From a checkpoint of a small mixture-of-experts model trained on Wikipedia: vocabulary 8192.
Below are experts of layer 8 (counted from 0) of a mixture-of-experts language model. Rows are named router (the router's row for the expert), gate (a neuron's input weights, with its number), up (a neuron's input weights, with its number) and show model dimensions 0-127. Each number is 500 + 50 x the weight over its row's rms, rounded and kept within 0 to 999. Numbers have three digits each.
After each expert's rows: a language model's description of what the expert responds to; "gets" lists some tokens that make up at least twice as much of what it gets as of all text. This comes from a sample of Wikipedia text that the model never trained on. Tokens count by the router's weight.

# expert 22
router:433469522487546512503623474487525466446508495462613457479432510635494501422440493408463527550428457428477420508537531530551466526485496457496583495449565451479591526539513477468480526509542511581463599531563434418484525534440498453532528537467466458444464426534434535475486537420481452514587488499490490531552450590516558537516519500576503515490564573420420518555514445389461614475490
gate0:501562481566572482440506555581571497494547458548507445512403391519539484459439521557452563559495464540492548559633475561502482527499435533553472461455443492569470498515495442526536467524529439649508511427644464477426531522523574504585500475496491532425496565579440398475445507519501489510533429410510528458531560470510485510502451479479439525568482570457497549457530450485526424584482
up0:544559539505455405498538429440528486547528476585469590479532464548536375548463507528631537518536460550546495488435509571522460493620470541544460490528538522518505529512497580497451565520528500479453497469520510515538547499523378466521609484615474490538557398433516480514517535523480484420465478431485418520553576558567477420484551598564539405481500503562547451518444529498478578548478
Description: Words and pieces inside quoted song, album and film titles, such as Got, You, From, What, and punctuation near quotes.
gets: " in", " \"", " on", "th", "ing", ":"

# expert 21
router:458380431555495443461497502560551452406553542479458491483493441514383396508446493426520539545432509435448399454490513549465459536440470531574548462555609422485524468530392482461447470496537524516521538497606505407518527544368542497543563551510550451450479509551482536542516497496461539521496444475448457519504444527459457447505413495541477530513580538435427503536465446485408539487436
gate1:519516558538491473540539470515493461411381513440504401522557540570466446592476444565548583603449489480505493483415504585516490545425456465570497568545470573538574451462514517583491574460422430556427497481522543528549592512456451503479402524487538495426444525510520480531479511526466543436537479364500456423527495536474419535406586482487492495578500466496566548525471518500418505500540
up1:447452467559531440477526658513541490569468441474536478436529493457573413502558480430530403575502503505525487517485474482598476428554520469482383529383444523486503474532471518501424537436402508549435552408494482529508480425506545386483447492490550514465485531464498401426512512530527497595530490484565466570506436507529572566547593528497519600498467490491523594497521454517553460471514
Description: Nouns for time spans and relatives, often after numbers or possessives, such as years, months, century, father, wife.
gets: "s", " years", " time", " year", " well", "N"

# expert 47
router:475470563490517460529497450459532536455497476420529509492444482607518489529511480472482468539359534473472450417458447494563417506517554459511590452479475472499525476506488540414565542495522564494516530430595414470488593538446499450455495599588423497359489473560448530562553475467509521605489523455461473460579480582460471430396475511503509466430577551497447421529573534478440508458472
gate7:463460513521539492485446582500443490485550563559440502515513556489602491538422417583531496539430559508584458412590481470579456444544494495549458424447473431479407475492492494509584551455524446582565501456585527489575449493513480526504483429491557498533509483559560451459465479556489546492508545499427464486520493495458398452543456493584486434556437613521530404551588379471462465469470
up7:531475537535458446488517476518516532512430470447524444455570517473520459438402498533445448531455481516584516444424456560418362498526426471514565514452475543474489593444474432560560525519523524481591501552507492599491520514509529503512552523545605412518506468538462491498534590411479600445543565451458544551517582459459490382440531531472530519419482396537488503471561497544484522375505
Description: Single capital letters or first pieces that begin proper names and initials, such as D. Michael, U.S., Hapoel P-etah, St-rasbourg.
gets: " A", " S", " D", " C", " B", " E"

# expert 14
router:485468488537527522456519602502536527487538513502544437508456506630466353471433524422510515494463545509471416507475438508559463510487553392558521414457520508553602507502474541400497530550536585498528518514613450489495564573353570409531526518508464502489437434487487577536449532441505474479534433513478489505492554512459450425466454500503476469447513534383435481567530540469445575504466
gate6:553588527422479428498502515560505551517553584520563448504429521570497553506485449533493456464539373461456499478507453473471526578492460528549496549463516471451410499492484502496481561307495645587549551470483493516464584462546579518435615473522459465552536472437522556387517600557548472441532476523510477554482457484542528494448502521508483492507471489461532406451464484505472482437550
up6:507526476503493555505545482492510471478484419500445509436521542449385506498549625535565482528516447606464628536435495513503368562554471446399490592574504501511462452589503527484510484476454502462567525489506546545604508523583474566582479522480511476566532481487503515478516564557444443524434456450566454462453412462507444491492451489509512630401506529580475543408447485497486517530463
Description: Single digit tokens inside numbers, mostly leading digits of years, table figures, percentages and times, as in 1999, 10, 1080p.
gets: "1", "2", "9", "0", "3", "4"

# expert 45
router:437520463480549525481500499510469515464536490462484478532467538475437420475419576408516576506427528515458482443447510529603503465535512500624552437483574471433531501515454537492511506490600522558528472502611453449545489508469507311572482491523487426447506510551368503539502572500501526509592458478393530512522442466425484525491529537488493550462551526530500422532560505486399464448394
gate0:511440467530481533464512524463496486479483435409521510477441500460521476375367526526502499479483553544527494494554429441491427569514552468492584358552534587470453556470551408431517476504440557492596579504575494509479531511516428465515512465466485555536393552500440580543532534461586524523465505444489406619526443501592403450494448499521516496510533444556470474475496434529438512552531
up0:453535573492433561431466543482483470436540479513473547395400457470519525474526518488555600518399612534515559400518376514473484539437479556560583473513501610435474529467460466555571488485509499424487481543520535486486530479544458504477450547521510573493522487519467500492441542485459544451553438517455572462564537499522513499519440459568555578568540452387492454504499415592412508607489
Description: Early pieces of split English words plus table pipes and adjectives like high, poor, as in akin, forbidden, installed, poorly.
gets: " |", "g", "t", "st", "ten", "p"

# expert 31
router:484470440424474492470559559526530471442588443446580465430492546479368438512461527414515490572528520478495482427468499508556480564478504462527550432457485466494526537514499556467540509458479556566500503511480455420521531559416651492597551495566558503458488406533499529532458458452492495553509437503378465433483489494430506512438561505548530406462544506378468510498488457411409580479453
gate2:555565519368484473457582538547607490511476415527393495512533525525485560481445593455513557539505587457520530444501407450437452550529508418438518513455553541545575525481564502532539514430521515450483506536564454472522526599515597465508531456514547522492497524603491568482519463576480576553493528464558578467478509526524459485528493549487501418425608607498506449439507428587533538553477
up2:417425508496484534386521563531610543492484429362494477481470509481524459475538617419491471523493506495523519541580468586557473547537475435503503510543484537495531501523414508503536535383515486517537549580510540501522481568532518519502446470493548524567459482500484500548495425573491588556477587500516602443499443585543422494474606504457540334499587442526545506523501450454460526500520
Description: Word-final suffixes completing a noun, chiefly plural s or es, plus ities, ations, ments, e.g. failures, services, tracks.
gets: "s", "es", "ing", "ers", "'", "y"

# expert 29
router:496437486440494534552493509489557506376512465453542477459459487530465518490538646520515558498453550557487383455493434521532488486579578446541571483504554436461552416568472458486495578602548505570460544489486430452457587581400507407506567507505537482432511517454455507443513526463424443491594519467479446473565520507481513492458526550490439438444501540379467433545551538451460500428473
gate0:591601376479564382547519504541501546583523434555533512563620445505506511455475438528519421480531470515543525528588432548373460519565552525458534508518569389521426457453400500506580553499517486501477484507496456512514497474454439567484553467474461549476490417443438414513446462505435528467446490466496525440532486533424549491599457495452469494451544477537452525509581523490425508465528
up0:510513501440603518467500514500400628528479529440527550478526434583422572401488525437509556501485488486590523448515557509452472524557494633554450517522545417505554480559388475459428546518423514473343468504498507464499538514521575541472499446557409547566517532521538579499464483474458570420403489517465452491456508499505508509497522439478451492595482478470461532472519614467534520509497
Description: Linking words in prose, especially and, in, to, on, or, until, during, after, and sentence-opening In before years.
gets: " and", " in", " to", " on", " In", " or"

# expert 35
router:440478382466530453556504532533586479476571504510508513471493484573454498472443561372541520465375524410471446514490495525527442431564481458547486438511600476523594551586425589432537558451566522512491516476553475458513575506513495488555468482538439427540485526473520467576546541499509476535533423529445502452611442530501451490515558486581459529507488563391452478496607500448477507413449
gate0:494515452482511576457514471572556538506451480499465478483461485503471491372488471427479509496416563471567558515413504539468448355503541503414537430497523510544459500442451522478484531539514506471474479358540492376482528498480518519546471523441391494537405450482461446455570472519509501481440428551488611438537479554527442416513500581443424547474515566540371556555531539546519474462480
up0:539467538532524522500495551378470429524460487497574458583508454541469589560475463469491410515470381520422460537563458539501410511461506489510456497462503494475521532526385432546531557552481488477587458453535402563474594540536569527462528438572459513491391577475472522445537445494489489563481522467527519543513442446508510568574536527528360461571501479588434478487606534511467499514561
Description: Word-internal pieces like th, op, st, ist in Methodist, Corinthians, Turkmenistan, Fifth, plus ordinal words such as First, Second.
gets: "th", "t", "st", "op", ":", "al"

# expert 56
router:514445475447593429438482502486568472499500555468534416482387477508387466468539517430467530502514575501403442484515532503604486472558544533628498523508555495528571474485472530429520500499564457495551514490573473398500561543453523510510544613582475405425447502483414480544513498493496531492484391438409477454613492440548470448514480550522502441477517547440405448533501498492465519459432
gate3:492476574561572482482476486478469537495487496439472493471492530569524376530495545423421476548555546443464547434527565460450525525455479574500516507462550458447568445482455499414496539506614428521499436538549538535449420430427629549413492506485426526452523432466434452443468468519422501472549405615511501564482478498583545570564550584484491482534555497447443458514522465557589497502478
up3:501455470495560468437508391525516604423518604488403440516509491513492521553537530482612553497504543534480488500600647559531552425484480556511564494447521462599579590463440529520566522491426515459475509535534533431562453503520515574586519554454427438490503516546482606452470575460516555518510450519464483497528486478505515491580555498498577458488461519466441530533464543529425484591591
Description: Quantity and degree words after an article or preposition: some, two, several, same, many, large, major, significant(ly).
gets: " a", " the", " two", " other", " more", " first"

# expert 50
router:520501493462506501574557470480623455445510501508532530499448489531507515537501488497528541512417518422465466460484462465570484442524604394583556413460500432547554501584422593454552547532509580567549560522531465347532626457456475456525501536560467506367447524499487532538522482420516474483557531501466496498526535447499437418412457526492537556474534525406460433495540476445460538489468
gate2:467426485475529499530589498498499460533513481535441494556491400537454442537442502545469547511470481480436472590498514469511493425523526476554495425564447513507367579442502570585563512386553509496517481465534436467445602434473490359445515471522465376438560368524494564497531462529530468480431578542515525541523490525504471456464531459496468573483576417506533466461564428425533529476488
up2:506459475516536467584503474468470541547570461556536491510540366565541542498447457543440557527513500468458505620526522454552418483651565547551450518475445521544425498425497494527493508553522566564499583555566461423462522471454527502512509433505563514485552463506503520516492429469501508509518524569532437530485413455654481515432565557528500542423369539468532465452530547491492516605540
Description: Hyphens in compounds (black-and-white, film-making) and single capital letters or short capitalized pieces starting names: W(ight), L(enny), Mac.
gets: "-", "–", " S", " P", " G", " T"

# expert 46
router:468566526518529488450498476477569523514519492455614486504474568640498446548461555458482508557452542559485418487488436580599446484483529483518522503425531476534608490505487512424514525496531506524499527405556450375474540506477459455532481571525464523415489457528432482556522604437513515494544523435460487463579410493489489464419522475507449427457602563482416514557497473454409582395468
gate0:520521474420506594476551508528454552487478512537549419494415473458560411505455448458561492549514518539468481487509537461512497568385551439490540428515548507478475561469472566401486518347436465574474546545532507429517405448545485506569456638531491505496444525466534572524480564509554489519573513444410429523506460490497444511464507476545456461484405516468529593481422505563432596467537
up0:531564412506570534559459516434507528512456466541513447486523636490551469459367506504467478494519452436419474442426476571495563560494477450507501425452508507466520554534597438535558431519518476546430512493514510459417470462498511473568419537542424502443490561467453564470393582643502478412502552522431453523523473475427507595540502500523525465489528536468561448507461504438482534605539
Description: First capital letter or word of a title or name, such as My, A, No, New, B in BAFTA.
gets: " A", " The", "A", " New", " In", " Me"

# expert 1
router:431468404473566535532462543502565512496530513429546509453504514586364447478484503358531485507493446487508494461549436559453481455532506446613549458491506415510528529491470468451514494543593528499520605468571484480453597597488487438515511527519485485431482472549496545571554437478488503480610458540456491462571516548428511458430519567438479455458538468477501438609474432512376546515528
gate2:476503461517561485553417553480537523545529433496379458487523404553535394518482555395505505507515506587445428495475503465437531560548490481591506487440521453498516455465574451489528500527543542552529592487576471466503532475479531457491384514688453534442536498478508432610470464528515525422539530508507552466531532484530528476506482538443461573491506505450483471584443428533359485495545
up2:448532532594570498636461489498522475500517469479511503553516504517620443495430538519589511475511517536471483562610517453501459488510492469570460498483483471446521397378580476475479440602542543535530583452535515468414524523534552527497488592558514537439481577549450548513497485464458420418534480489518561522594502496394461404428446552521475459537561447533572459546488434507432510550528
Description: Values inside infoboxes, tables and taxoboxes: taxon names after rank labels (Squamata, Passeriformes), coordinate digits, table pipes, section markers.
gets: " |", " =", "---|---|---|---|", "==", ")", "″"

# expert 55
router:511506507560511435403565541533576422511539520510541479508389484541469502482532584386540560538471523530510416452552554590419445485473510473539505491472552414498534527522444491424443504484654471526462524513557478517508510549491505489538531516567455482475460502451442520581498571452442462524580520541437481497541472512471371410465523520380513517468555541371477468612530455478469510478522
gate0:481533482503607497472503550541501461572541479498578471533518481487468562439606546450515393500527450527555427480496442510514399506551384528600536466519519448483616511518512491491460562454500517497457466532557619551484501453455526479485466499584563452516475463653467373477454536465560590491544516508474507482468623479465535490557450546457437507492588578496504497525565509500499457442542
up0:441479493462508492519502432562492438540554472423461519535437434516552572481565524548513462565423459492447582583550511486499486532549460515561537529510478480501535457525409554463446435472569419530467520491534591549465483565471557495438459474476483543499476436478475390515476457539535404606514560371482533550601518460376511481517497592526568509532560527511471507485540548581611462491592
Description: Digits inside scores, figures and table numbers (3-0, 949,47), plus inner pieces of place names and proper nouns like Ale-ppo, Guadalaja-ra.
gets: "0", "3", "2", "5", "4", "7"

# expert 62
router:490466496469547562498517519525476526524453576451501506468401525532436459525484495447505554448453496403482372495549470500558468480487453500544555456548533413601544490556473555457482538530526574466491528467497409419512584575520537433484550546541556499478494428477430481603507531445437494553533491464411403569567538512463429517435594506514501512514493536444477501526622498446514630401447
gate0:526452564460539557470558432505478480390472500484500499443474487652449505562542518435542459523532459501534496506458512554444503566535490455577507484549620490423414441481512545502547540443576508399516414525590465505536553507561476529471433560461485565524509472489480451477424502535447516579500556470450508482511496451545420398439522467518450445565563567496537569524386548395522487553448
up0:498474477513464417542487531488458577508530504541494543496555503416466456529421506589514359553494542439536479538548551534516611414493475567495544472545590397499467456405538411524457487563506475528457514449481573517423416438471395486564506529489534527389486372546548501451490505515465447512471493502515557469505491520445536501460486501466381532437422507572526385501564496485548510509485
Description: Forms of be and become after a subject, often in passives: was, is, were, been, became, remained, as in "was published".
gets: " was", " is", " as", " were", " are", " be"